{
  "n_experts": 32,
  "d_shared_expert": 0,
  "moe_layers": [1, 2, 3, 4, 5, 6, 7, 8, 9, 10],
  "balance_loss": 0.000351,
  "router_bias": true,
  "init_std_router": 0.0107,
  "norm_eps": 1e-06,
  "tie_embeddings": "early",
  "lr": 0.00105,
  "beta1": 0.95,
  "batch_tokens": [16384, 32768],
  "train_tokens": 362000000
}
Below are experts of layer 8 (counted from 0) of a mixture-of-experts language model. Rows are named router (the router's row for the expert), gate (a neuron's input weights, with its number), up (a neuron's input weights, with its number) and show model dimensions 0-111. Each number is 500 + 40 x the weight over its row's rms, rounded and kept within 0 to 999. Numbers have three digits each.
After each expert's rows: "comes after" lists some tokens at least twice as common just before its tokens as in all text. This comes from a sample of Wikipedia text that the model never trained on. Tokens count by the router's weight.

# expert 30
router:498489504455422508486475471516491493509483513432544481446489455504494493501503517451463459546463472485490528511552505499536563600554484544537490518487462569528473493498499548540446462483520483470489510529499558434538553539477535516508474514468594489482490509504519532466492508489499556490494535471561451538489431504466499511523673512452
gate2:471454431476472541464465489511554530497480529494494478448486504566556484500546441500439495513516485489534487509524508489540517552479528499506556506493538463508495529529505480469508443546505623564523464473525526421521457466538508468504468519489474562545522597522519518434468497418516491510471510527514499434577546533507544481491524501401
up2:465500508539455532470535536520516551540488435501488522450484508572525492471419577513473495485454538488443408482603463568423456527506492485522468368481502452450459498431509482497511536482496496451472547512487531489512531501379483561560509460476469538491527461487534529426468535534399505512480466494493541490476481488513499481465535464440
gate3:518508499510528447463480486492521545514457534508437530492483444483473480499421543524500495501494455550558511470440473524515456582527558532542523467543480427478508520448442502493489507476536515433540446409498507476548483622447486499521431481580491486409455544468445493484493442484481510432471472526557525479471529493504516523555513472501
up3:486527456612525538513516512538483547546504488538491541461524575483491533455463486480499553535532494510479507462480501507432610563537533548484439467470501431530533480572512471523503552479496532592526508512455524460468524505546432446469439453526570498524476521524452484533460491541458468461564497502461546515561504553492448469398504517570
gate4:610507496497476476509549517527513471486568568479490470523534548417435507512489437529500495473548421490492517527534530491513499612493482555578460566465440511569486520469464486453490514433545532446485484502417523470509581547499543507411452489529592514531424446470490523512471388523597538422517506521497471509526484500507453431512490515574
up4:407516517392465506546453417495476526462434485429470459461475529539496521591451496456504482516523506497420557564524577442545549451458586542479491499494488541511558524454524517529547477518516536454519453535514483499438515518553513518507509483493518558487521502525508527575521510509510486462437519510478509490529529541489553483439541536525
gate5:518507551422514466550500492555534559450454487482491518525501480510477590465490559560476442411448476501480499420549553502485522505488542499561446483561483499418451472466490503565493530489474526535446520521495490520525566574447552521495485471499509520466478562456545456439526490531474565602551442535486491506455451505465517462500508512496
up5:573459453461515468542470460472500513453502498465462451524576524498528512535472458464537489525528539562512527496503493540531529508483446476520535464510485490555517556529500449531503487497544477508445517493511466468470444439538481455575505472528606460486531516505554491516517504573571479509472479496550517586490532500520541486542439458482
gate6:495453483516467469502508482591487517510531539486499490526523531489494495484476485468509391479477490550454433437547402546522491569518454556480626478567463439512473497474513513444461507556525472490462541528467516494574427458391527495472481503496474516549393403485512479450468517466493497544515528495568481481563448504491503544464555562530
up6:408544517558502526422510508502518528618456434514514524443583467516513475501504501461461546482527536456535528491541441459528503443540497463488526448492490478512502518475550539501471468562495499503461522474524574500538514549450462486518456449426452489538441525432447430509460510532582511523502531434560476544482490515548542506414550459502
gate7:508566528525535499531516419495506470467494503458452476438504543521509509541534531522540540455500515425468494515502535500461482479449506505469423508427573475533523554555513507529450557455501499531520527575537539483449543568548477537493500469577426500591483530479464473493476530502504555536524534533448557474522468561489500517504523480478
up7:515535479506474491538528521529551467494511533499510429524432468510458537473559535521497507435432505486529518481572489469420448428454526587485461489485466460477488481478500546494465502538543453493533504510465576483432450518442472518532481562481502511531447525518495459447494531479565499473471500532455506472506452493415472509531476465526
gate8:478532519531516455473504467470509494541472463507467482487488465564481503506478474446474545485537473494522447588557474533440554565448530513571570524383542546501486522466555478478483477465501483481490506468456518445478504576532489504531455513546486483435490498513502524533510407536510544451522475526505588438506491511507428483518483565498
up8:474467449526603464522573413431483530495491466500481486455485520391551556416498556540521485468507594533495516526433508530528457510542455554489506533509492481441497492460519476444488457521472575507460463498470478522579492527472561500519506509495538479563473485477478474505556526530431495530504510519564495481508500496389515448534352501470
gate9:537584501414435582497467516540490521548534513490515511446455410543468498604541502485491414478461575441518512569471500504430542533488469577515568424466496497440499571574488566540448495472478472594528521512477541502567509514558540573470472522439512484530469503528456539464519503535501545476500544497481521496515463519434494482463513435510
up9:485502544539490447560555450461470482466500503518566503561583553520478418510517483511513548476504509498559520500537511515563521477498460453562514519527463473486530414461430442472513561513548523461452522505476466516489499481420542499532497501518479464494549455459486468579539519498492527526484470510491467509504438512491454450487566499580
gate10:506427452485465579517437550497506465519472495512485481466590509544492387545519458498489512462584492475561452503522569477567481537538542500476539571586446554523503484512516534492475542479540469465515506449451446516589516464547507462461504472518511496517451446461515553485476475469568490504463498475536521468443487493480491484399507484495
up10:523520630520427502568504360523475454444647457460481532499569500485460487432458456532475522458502537525529476521473536517486451475578487483570488551504514587527502435500475535482465598487573481470508475511487523497547492418459523436452491532496490464371426533493491562537531570523536494547486514534489475483499476388461465500476479429463
comes after: "0", "1", "9", "2", "5", "."

# expert 17
router:501499562550529508507520517528490473496530559493640496499528521494461483486469518526475509575502527448454481525482427558495474619498536463521497496511401562465475496531458587524465617546509460490475503600576460510497452489468498507508520509454551505454511480510492441502494513573575490522439506464385546505495452467466529403458582520537
gate0:465496467474470503530511525512516545504502481479575471528524448537466534568435512496462545434504522494446474464447551489534556502500434499613446456498492480458438537454425520452471519571477483559465530559460450471547525511547518480545524590558392460488477518492498546440548571537511475456499516480519506572468456438532525482609450505478
up0:480465514469512504473564512488510500511508522509532507439508502489506454432541564479504537437489608472466569525521545475448479479444576458513496528510493456502551463493475481471472499438479546514588527514501515546556508492442534507488460416504501483499456551484488524440528583544514530549492514480485486462416527393537475477471498479434
gate1:473512488521474504460487479538423488445506510470508580530487470455501513594448456565474501470483484485493464409514487505494516553541485544501478473528495523483532504443561519565526481524482498454461462574595536522490545520499519515520524535485557502522468472515497474481584528509527461500515508472448539471462504523495595472490496526454
up1:487484495505540521462519511483463454562529550568498521468563378558553514503501445499516518526500484524490537532583523527500502531515419551472450460544514494438467588518504496492479412419464416482465543502515520501546525514566478491553461542570515489490499471476517490544538541499509480435507583530531493492547518517558495583592461506490
gate2:623513497473470487515520477542476525519430484504522448541453481411496534559501478530480469544487571508545429429482417443538533502494489478458582483552493559520523412462406483505501457497520543556452477515511506574473411501469567482484495508456507475549516480546470452522450509514452523494455445490393451497570479484481518418577571511496
up2:564515492452526479516482521556514505491515515482495586499531534427474476447439520442496479470494465502457497509515429477552488544435412480571555445434570467517482520489507522561516440486583479421467519486556465512424501463549478436431563539492531573515479471500469477505464562499556493525567503451479553480502483532583514417478543535463
gate3:489542422446489493467490552534458567511522502461492516492419519587463447467515530477516495476530480532432502482469545537497542573471493485487564516492519507526451493498446548547502485481537540482477512578483495470532556496439508473506463537621575508516422460451535510513592504471505491489507532478456482550438498499489548481526498589504
up3:494519520407477429549513490553518532498533517504458510474561550466515479478520512479510536487490481563535509543470491564529477508575446509473499481596467564511542470548521476509508437509480526497476418506566474469477515489425512506517493539485583527451435507489550481539479513527525471496460423500467484536464449507539423545438536538491
gate4:517497550510498502487577529475457500512539473454470484449523562503485482514460492540524550560509443497468480504516425526511551532519448538516493581552498568501497508512565494461478494546484550495505518507459518509449467567466556486527464470505477460495495494486479441526532475504496492479426525557525524513463523502514519458542546438509
up4:495535485506488552397555487504481531478472503505530463392486572471564549469443552526503457540478529518438539472478527496510491622488428531476446502496489510489551482499452517462568543522526438535517494482451486516454449494445462474548460507543471550476461521539488485480523543515445515498491518521492379460461583477456534450488529521538
gate5:491408516493499530536500520459510483558492506526508479512504455452538477505476397420557492462423573485538538539494463579505493539501465467506460485514514517485486458489600521495491535529465452484453500530490499519501499500410504559544460514484523496516518452479556484502478536481528516509558562474502561431505500477433509492582467469508
up5:427501541546446509516466479485499461514482543502483519519519432554513617511452508533511526571463508495576524456539462534537477489451569490460505492535477465533535550493532477540499454567481511508565502486405538421539521475444536522507468518487467508507425521470510533499483531512528463499476539498478469493509404466533498485570508550464
gate6:529490507517500543448490502487457521501472515568527475433499456484518475504454510449567503541502559472534463462513451572438541506503523466444477418527491494543459503462540518541575436459551514461463543540524520536561525454557437398504509546469459526483534475477485412467437511488553488483510448465413560489479535540548417504508517516462
up6:461433494501530498500465484508446457571531521512536558536545491504528498503499510451505547499459427551426551447515442499521518469496441519445540526549474442404524471510585466427521454537512509505503551474465462551511501447476486519471477579510497481435478579496509559496490510482525493494494456496454498429461516460548545572442516492508
gate7:515533504564523563492488526539529489483499503547510407489522597468445485484506536410541494523492596483531474513599471436550486512459537494504510528493452464517507471550475619482515595464521530504454541499554423447507490544516469608424507514449470519524473549496459528442503465519465523532448516500419561534473498512504454436443498499533
up7:510474523502468548436487477538457527534467433443499495511523481416502433513544581513511506456490492546481536485474502515429455515513476485452577445520499439442476548491507542483514525503493500548549462502548515597493518489473516449483516455488433502629545516500522484473476565473550508467493437499545431544444464514460464510462514500593
gate8:564520493499505472451544523488485546504440590487538523491526450452500464531427481580474519524458402488581477540464487457514514508479519517536528532487511570512518481576512527541502524462435455473548514509498510548556578562529524454555560470549465484502510530493472505510489530433468492495507477481431524447483498459504454501489543518579
up8:509520528517504555570472507526497505478510493510509514439456488520547507474576544527466546517437444547454514427502509530484570444527439423501545528514563488510489468454473514460492495505524530491468530486558506542481493545547506455537464451536474503490543483486510488530558490509401495384512492542461509435466521482473494517553522455457
comes after: " ", " (", " at", " U", "″", " N"

# expert 29
router:569498498449454503495476521547493481458544531561599429458505514421543493478553546495405449494551506486510521508526440543528564557511461483482561455551467438487481515524496545494452515451473505569477511551528537489506421490458460473519488487514510439534474461534517482535478526494539570526518525452518506489520463482478478494458694491553
gate2:483492416536455469497482551539463561538523485546511494585504555512534549520590491523470420470533484540495470420451426505545477490566511503431415516523497487519490487499524527503527483463514473539485411488516467465560538488430557464586467471487519445483452469515500511562485484510518484477595559499511457530435491502559493448490503495509
up2:472518522433521501532494519530456495458523472463466533412484535418526553495493558500592493439522453469534495533516515493466490528510418463503519424528501542501485536533500538515468591465404511521494469498509452467511486468572580554468508508543554555513489457550472465468473419445526522455548580454520475471438539539553531506548508497604
gate3:546465458505512489466484492429538544526456487516489465511476513510507529578542447484488405491487508493471512498447491548474503517513507482528500494490459461566469536541428507505501479481518488530450505469444467454520541435506490486556546437446571453484435492500532492460518501510487457433453431455532413466559540491424409512425458492540
up3:400462503553507489486534521489508524531491458539504486458516485473487476510486542423457487524459546626449569477427479487480528526559529445510480417588517461518453480434483525431515534502438506486544519515391527511547506504484488462488468462529501471532477440515433521518475437543504536460513556535471625463483517542528439520547507470439
gate4:459493508537537525438510493480530523588520477436525516477456503473507459523400511531462473571440520516425470459502467521480403432488512451458529527538516449513501494559507553531500619533419472436478534547542531525468529457479475501567492492419477477536537538469522482465436512506465468485522570522520568522410493441536491490482494463459
up4:465507463519530431512531558547541535458506463493476409507443493499508510436501519580445439497506483515469469477539530508554531540538537507491508514568435516545451526491463553427543557494562452487428486541479492507475520546453514577549576461458516532507457554519508527477522512494467426542538425536516483518496444465478542490488467448497
gate5:480505549552422482469484469409477506501538472483505533499494472556476518570507507514478543567501506564442486471558504536454555430488512525490487399514595544443522474493538442559488508507505493510526478436489513478532465473518496487551424461506433412433514490497493497441482464461462455545457464466521474479519473446497465514505503463394
up5:507476491443414479517574505528506523418495537455529482518535444475487483532485482511517404519481414461527476541560539568506569553472528552481493519499507444489522465536573504526487459506416486537472552522496442469538509570533490483473452516456459513441504506457471546500511522491527515547509474478535523485545492491510528495470538501549
gate6:470558518510534545459543504417489474517579451546457513467606430451500482476544466477564510421497516541501499472490517511474486547559499536528463570478460501547469422459557520481487516422457500465500512521441449455538423416485532504425484510486485436571406443493511512522507486530528477471482458454556442524550515513576507518557494520549
up6:510521485535443504509478455526513481531487484495501505466536493571504418509478548475543426478488514439395601462514434508494545562460477433495504473506490528472486473559548559487498517506496532476501466479517449470465500558476554506483529496492519535516445554495416507492521578494533436510483544570464445476435422517550493480454484477479
gate7:504516507517448511569453540444491458486490466437535490480575448476513504481493434504491445494519478413535544572505540540530482499472515484508363554511419541499481480514512570487459531546478557533544513468553467492467489465534482523541549519519516400536476535503574518476495483459564551526473539529459471513528525433478485460433546478554
up7:435487473500448522550485442554501522468433530599586531456508442480499536545472477494469508468547376451502539514482445484489535533368487539506445464423479533567524479474485576556468448516459546524501515497524470436512499433537473507516492498438484496491494543509482525508495492480551513420520525516496508448506527496537468523456551512564
gate8:607521409522524452526489520504509500528565417554525494494519498445469493599548530487441539504481482494524541422484494530484530459526459479514526524557494516539478546534462533527465436408536542528519527501502489574481476480475497460531454467546445420553439494488513551489487491534514514511489517505505507508605470549450508406540580518506
up8:489494471475454488558517483554508492548508542488538438526569479536501515546469485506463502543481491463453502479571529559517495516547559515492497490523477511479490456466443451503470573465499514475493458526529490440476521463451527500483526479444514554532406537531538539453484474505482452498583515563552502498436419415592458487498460425411
gate9:559518449498565549435552400509530552486456445528521493495388500534553596466457542462490436524525509542462432522467495513525478542501530474472477472457535513570513472516455526531503528423534507546532509527550496554544501557414522555475533491585499471497565548469418501460529537492523531488522545474469474548454461472494553482485536539475
up9:469495478512549460519496422487541522525487527583522529556444486470519517487590502498472438469513494540432501476525494492466543480510506552493567488455483507450537492457504450515495503455495465522454518493430460521470487464508516489559606517479537566570454475489472450504529585496485466576482453565457487548460474505519426522543496495502
gate10:447451519528488497511454485532490518524528506577500436531463518491485499508567559531460420458558532570479518508480476486472557471503403461458585450521500467433482518465479445494519495455501570524429484527530529600487458493482505560472514556587486487507496498535542459514489564510509564492574500471462500519553491527495456498525557451499
up10:563492484404526399496533489583477514416484572455540475532535502506479497557516485562543510422534412468492568524532540554499501521524471556472529449522451505506496464432510616436475546438529512470559496469575479517551493509509506450562526492481472529535445571478506518555565510531493558528518506539485529506441562478436445485497556501486
comes after: "1", "9", "0", "2", " ", " in"

# expert 2
router:516509534528423487495470507508570463457550503514523516485478492524541546520546527452446554497511554480524510566456518508483506535528485542544526434511479452487524494519483517520474474435526491429519511574513540481459558556533503502479515524561518500484453531508542463515545536558546509445529530504520482488500399512518492470463531461505
gate0:598530560513536466516442538489439489478559508507531486505403598500491520575543507502504521471508595534508483586472503483533501537536462494498489460525497451488419513518512527459483362495470520518457517597537545523548542524505560513519536500490486418484505485472496457547586549477549522504483523539533485493522473549488446537511478551553
up0:566523502521523522488501482520533442503520515469479448457561531494495480503530507481549540547515487462507575528470472464467390524503480450475539517501446491440554428513434484516493552533464521511442517471505444523472487571522476514529493527457476478461456550471556587503451567475512496464486496587476488453572467505540498452498514551547
gate1:533528499507511498504526512526497490466452533532455499491569513521448536473496529447502499505444483492482436521452534545503532473481468525533518456442477527444467532542465572488558542464466506433431505534535493466471561544527468468501454505439470579509491472466478448514516538585451508474522513527368501487474488487483446543454542557527
up1:475488537555464513498489498472554512466505585461479488448489533489488561558466524431430576440485546429518492487456505490515573448514500508450474486483590502536518529492491493601507522559476545536572518507516539488506502445568543476522416454516486512430505510564467545447447452508470506537538586544519524458433538410561463497508473505478
gate2:542452504496452498516429499471471507550505528555513500521519516493568520501486443504469513505463498478593463476515474545485563481535476571577473466480455539537438488506552528457511531512522468421442431502464617507543514531461514473495490489406510513518500462507552474530554508580491529535460421556554532503461470434593526472488538491599
up2:520525481555514515482479488526441458526487425508477463446469525542489511492549513588544573529504526533450510582503548513454461508548538521558498514473522410610482533459480504454539453490500592554489506494460519457514496526551469520484475484532486529509421498504511493475479475620509497483554528486456412401553447488446475503491512489490
gate3:522485522514499485493448510489535505509546487539521543527482486432500537511496405504508509504535580518597535481518461538530536514572508500486460447506456519467511463523427511539496557508516529543499535557498501497507494448479556483548524526498519499551380550469497518406419454547480494475468429472466448540501527512495466524551484445557
up3:480500433475566474524534498526479558500469477503468481454449560536472478499447515583446483476498575484461516547489448564551467588479465465511580469521522488498505500492512502482462513439488563552452517525504490550494432467460499465482485499565528546521585575502487455494442461458479481528513503513478475516503537499539478450516515444463
gate4:461488469554439458572447515501477477477550471525546468480485577554510528486514518610455466490527497601498507517478432453464437569531502518507445538501517536519503467522506500507445571509501443501406467513565457496508504487414526545459517557514511424522512509495568542519503480451561508424449459536549493495404530524462521455502472507451
up4:449453464491477554421551528506538587473442472447560520532473568550523551465490475446434501547522528478467434529504552467542521476520502509491470511428559535471437545507514477494544522445541442469549498475508546570503523551474537511432508477453509497476476448460554486482489514550474484473494530500482453487495485499504493458494497543520
gate5:540505577464473572535474530578474428491483520510548535563583465537480480549533448513443572591483472490578476547501549536475475445519522536535456433493498531487501499493458487566496528474494478464525559545480538475529595540541538490434489535473504478426473493537404449514537586588485530523530499540485563440445487399511476508475523529488
up5:577529493542501531493555509542505405439472459539508522449519497562470544562483475517517503524552548482555409493484458594542498493563477455528547541529459532527495543559441489473477516446464534530579476562590457404495551453497487500505465522497586464504495500597497570442458527496538516472526468546480505456446472491494527562496483477509
gate6:504525545511524522565498521528524574416503506428556517452441476513507495492471565494416522487494554480495495381500486461531476478554467443476490511594468437478523514523506530477490533461490518493531511544507539467497463527544525497568475477377511568460551575527487534437485520506471547532506495479423514509489501522488481522465555448477
up6:502530566530500485493566448443488498514503543455471561486457450475576487482447477423549490536556556511517532501518454448574546553473535479491439474529442464466511493539538511533505558559597545470506492556544487489512531464527524487478529509454392533542486533535555449454510481511470500515519502465548581476493452543513521507496478450474
gate7:509479512473467563531455521505526443439452546510494496570510504470566510501501484535462546563501458480528499455524559475577503486552367522491536494541507564434531509520421480535512460488505494507506498492519498506525480469421433492562506417460453526451462445475560440461496485577526507493530468488543552489496433462521504534493540445543
up7:460529499443491539565446440518472440503512457505483464541538517468465468410463558541506542453459518598450488522443522545573464553479519475460467464495488545541524476506593518450498465451507541528521508495493501569519493502400520514485520522431531458490483547535499505453611485502544505510509509554491595544536525470514497506512485534597
gate8:495479526501486503440533518561457490518524502570477456465515482451495471492508548559554521513435493511507444505451422452485506463522515515502437561538494479545544512500531540476508568537516539533507459485551518436487465541497404506490449477468452476489493439539542527472486485541500517404561519484482575509505493492513553444423525541506
up8:493484476503492506484486495470561455533512528547517530479422523477488530533552518474476554460518534486439501497496534407467481530445455516515536493464440514476574470508438516462511454515452475466493483553397422491494477525537446474483540517544509529507519496504418497483483486515520481455471500588577533477516460538528516517445493420501
comes after: " is", ",", " was", " in", ":", " are"

# expert 15
router:528528460516494514485466493520492497495571543501579470457529523495480515511503459492494460521469530470471518564443466495485559538496487519537566519552510483509446410553502540489460547424456503520481499515465487504503494531539503498598443590528438460558516496507503508496498468511516549526507511517471554508547536463533506554525584527434
gate0:489523560488517558421482534483505555563496549520542506561400450481410531461526491533507498465451450468406493489508577467447520452465536494503552469549471494522551483532429486476550481515544508525567488437541489486477441504566495435548515503521494505560494434530461440542525468505526483496451531534570485519563503508489435576485466468491
up0:548456515476579472549487535481446504534464465470533490477463483539491452489501467548541521439571423492463500487436509537519448499465498583512539552548456554484527567489559521510432487550528570525486529511513509468512531490498461533491512464484517464513450450546517475483468540414565489476467505542437509487439495492507518458552511499614
gate1:566487494465491489537450524537531564454451507453514497481485456531439487450538513503495477451482430506497565485531565485521518555561479516572533475487522500430428490526524512436496481468483503438539514483581465453491505477564480460490526456539513526547487584510478517479493488521504504481598494513488481497498478513507526440532506613474
up1:478538490528495523508528496467480479516492539499471487490522538528614575513474491478493597490417520541520604481499429516543477459472449482519446515472474502538524522521552429442477417504499509543506459528500525506463505435495487456530416498498460497441496512485436507549490477487436522465577493447509505614463441506536468498582486493455
gate2:462452528553565520462490462518577513479511441470558540504482495435464476475511563540490463565462445520387531464530495467418505504459468467459508461576546471479525506488549523429514533521506434471452526514457475489579582549513513505448552467479541501530492560498427459489441540448471485533501507482508480501445443564476495456449500429475
up2:532502497528471509521507478493552459486527458490476591523483558462490523482482497544502395481435491563464546370554546481454521484521458464475582437516486522480491478533469483501488529506511473478482496466527496485489567457458451455547524451487505446495480447502511536475497486443526474466494599481485448506517508504457479525540454508486
gate3:550513481503527538458503537547488487597450538489548524439527515419492460458583542468514508477542438446503546583451536462480452496422502532480448533517470571482568521518496508566491485517468499586484539461467486444438519512499479471489507467449464502457486451537597483481495579509473525507470489448448536503505468553490476559490538531565
up3:405460454505486472548597455501500583441475493538497493533522502485510450483556519508529480534489428471526497460467492530442508553541552512530552394531481440468469563436559457535545487518486482497459505560489509555511451460435457556497493439477457478461623531475505459493454471544435510547488566461456517592539517512414482512450448489497
gate4:513472539562458525532419513526474434418563515518512443592473452588522476528463451530510470428520470497578520517463506491493549509514526544451520495511514505490514463550475551392472551417527505541460529529507455506513423525508552464572495537450444447545543549498501485515427496435483567546533442472467541532523507477455553535424534495486
up4:467406570433529500502506538537517467480484504458464474562477486499549533488496520512540467538453494534484487603598416473554504467439404374511486499543505522486436530475378524568494493524482511471474469534522448543475481537481513443502565493495491510515506478501420471509458472532497461486465527497458499469542489485537476472475502473486
gate5:513476484488487447500447518519483442487553523449513500517601530495416523451498521445480472499471479517486505503522506511471503537448522507442497481515540526537539403549488519464427446482472455540447478490510518417453518571469575515465453441488479384578427536456539494475506498528529573547489498502541552552495520515489456521481524472538
up5:484520531488496558467489566522576530494436509505495523494515431506551502457556464552451501482480554459464578496504589482463466554537470515478498474465462459498506412513533476549511548552518522482495521506499578439545464429457429491468459489422539509506491439423540483524457484523526473496494474496500483479478559521493439546491469497535
gate6:442535454426463587540542542531529482492503532539491517427591516524473567498553521527539567455496513528490465565545365539453510476541532420504538579481477434508476452439501440459499426450537487509540493553494447537542540455535501551545480586519485440526501534506502470455493530459402569443512464481475531498475526508518502496514447473461
up6:423549457494500531555502458480519453444516492477432511529491491512524524431490506559541478422501452436504550559491492439548518477550500476456439467502588554444629491548469477502474512496473497515478438532498486541411535542467486443435524452537499467491555404430433465427457497547506512502552435499541483451515455551514469584505465507462
gate7:491498535504454501529510514529599501483471520499553532464522489486492531452496500485456486431453515482462508491519533434460495474477488484513552516531476457559473498497513414498468502491474452443519440539485519497522497506542506443504421498488452502525521499535473494528530544442458505529521543439448493553489580520571450454547542450450
up7:489471509374481511434526512469482458502439582524487544481478517517458466443514525525482462477512486640506484617501465435567492514443587467466520488523528543507521489483438435542491469525456523389484504457531481550494480499505474471486496442471500536555465533534497450471486495602490494390575471475510496498410449465557505531508498474470
gate8:472545512445517506439483513527478586475530523543576530416503494564421511489528499558457469548505508439528505485549446509493503583490482495623535505445387502526516449510506455542509516527510476453501496444561559523499460484469468499525514544532499548427455476497499534543507514532553500416539506547489548539458442496611437523546544598550
up8:530523564541506486450483511501434513533482455499533525440456537453569385495483528514458419536518534542528491484518531533484479502537551510462517460503555473567438526516440483499472514650455507390510486479469552509527503632453499588376530457540469516476516511484505525581492449498458527475473526500461537474400487529484521503427539458465
comes after: " |", "|", "6", "–", ";", " medal"

# expert 0
router:609495531539430496517519493483512493477455520499677474597529486456512596474486486452414520472529520486541488434404542520543448459516473462514483493517461511519514483554423567494462504498576533516505518449547489526564500488484516428475506438422530449481515510479515520524552490483557528445477453438463466505464503447489489471513640480465
gate0:519543453467502468466500467589520536426485530498541498478531522437478535511436549527457541497478489461533488499538478517488526535525447457527488455559504536434495519524514548542469481514503615522528474497510512462485464465548544469512475495505441479441482433525530475512509544516458525523527478514456438487468532536566423495493549485526
up0:475439503473494465497497451473502458472519494510467515553515528530531530507410583547522533471470443495581472595583571489503548483483462456419451518483509431474491536468447490525473527516427447545489503530498518576445475466517480559536543543506514474474512519511535514498464490515488531470464509439583499473563521492493531511406472474558
gate1:553514450511533571525517469523467518521463481519478571526487467542542510537442455521490450522516512404479469489468570497493500541535491488484503520537479474563422526474538514550513552461480467558439520547539498432582498523480440493514533542529545511526458542480487500458539498519497489484455536429425447507462534531430482507557511470475
up1:539502473534469510463548544523499490468452551495525556466499516436578500581531504507525486425562537531454503482541477542491465493505520515553565528536520512510438469560408531504537426409481459476435580525450512519465493528526480538552487489515522480418465440518639443519516530516447511433494463495557503529515463490534482543515485513509
gate2:575499506501536402450500444539508496487451506506528482527426494507505514506512489525466456549414450475459442538458527436499538473511497541499506486481517477474480471520488508494467535546563546483522500458571505521477518579504425478509547470434476472489517531515502474474509485443550505563527487495446505496455479459445467467482575526476
up2:513521464474500549477560484570500503459520451459480441472521557537529509506471513530528464492612541494443458440508433517545461559468629525501512525510469562504511527470520488477474504444539499510477532523584482509458440497543451482458416567501525484510534499525467485541489490468458517447445477534563542545500528515523534516449516514536
gate3:450568497474413468492536499483482520503492494491557545571441498470594533579540543484507519482558475458494483513498537585523494583511562471488437443564515498542527556462432510481488547530579569521458507560509519476602503461501510475530406504511535487431579546498502459504544518459468527446589467425471519433518540551478460541531569509478
up3:473459550510489505444516522533523511498532449410509556525495514426444461449463582444537465491504605432467515483484497506495524552504433463516556546507451508377482503488450506523506531469524533495545500521516567529478549460434550500479507519464540515538552441494560565510538546501504485576409520503503550499453464464562509517563501500474
gate4:562492476465475534501493528518508445508469512502500451525542558480502520591587528508507485509505494546497426538559560499524485480515514472441520491493499453537456495502397541567534479505472485528521484529558570436537476396498467460544583507523458499491489486499491562452496548543512493484428458448524487555455499500463452462476519470552
up4:460520547403458475433572492499534501545529490524547525535403538593553519489547462502511564498522543504490477516514578497543535426598537455517513446518564523465462497419456484554529487497538522498411458544445455548453511430495568507523432480582452444503524489473499537449490570524479525527481534520537455568545601420488440494558455517479
gate5:461458505502469505485504480578511469485520528477458464537519488476510490630528528440479454542473544474434548526487519542518499574418486501525447508463436509455495537469529485520514530492477475476579497503457568399527488538555460467491528446507482520565489572463521481502479550496578449449530508517526443455483418519490540493540486525439
up5:489527522519492480542504525506491494534517526490465486514498502497513471443506558499452473482548565506522525552582544485524532553474465521554512489527509553506490516544465487556486459461476532475493523422468504502396479506515517541560535422423489509444510422486549499507517477588492510495465466502568436436505498497408424524542488550507
gate6:479522487462549542463524512540542586495543502515506542531464509448455562485518510533516480468585517570534524419511538371555527503430507505536571479544513522526471459550498500472526466388497525515550491550513494535526445543524482530466532435514454474493505552501467591467524522547528537498491506444521460533504539508540485480488451509440
up6:527499548511435506369481510487514524507520466522539458461488497528459515552491467560515481488533496492486471509555508505507483449490555547500485514520551523539478529535461508509490439526487458490515522533441450536485455474501535500469529411588498484565497469539535577541505493474497529493581520498559515464518550520441492466470420468535
gate7:498478508570455508517519493499476516570479492427541461519431572466531434563478508474515508524480569556487496555468513562457536583497488471564518542529552523499513524501440407497466516553491509523542479500534478528467543515507522460462485497490476517504501496453474490497538504497537503526489503515477468527569512461484457530555481440511
up7:526446462425576515505514487565494552457513525533542488497413548464490546453526429451420523525475529471504528537501488535515571493593532506559401517539388461476539504497520493466560522544414497492518502531385437533518505515482563534507503485530455446502436529470539485499441483523538528489526499531521465446471430464458519523507515525514
gate8:525495546487481513533509483566505483449499510569466444556555499429466493491513497464535474490472461419546506488498539492516579499468481492541450481525542548546600500485420442492541478575556508567525500426474559510482510507494554404562469492523459476488499516486558578591509471534532509533480493507501531473519512505403540484483567546537
up8:590567538567489472574523472512550523521517588505549482540528499525498488512545471486483475532534485441536519441442464479494517566480547526517462509523437531496540426497510513502494560476611471563527511508567468562525496496458511450535466456457493533543506531475443514485469537448575505431504455544367488447457558529473509433500570472541
comes after: " ", "s", " S", " de", "S", " \""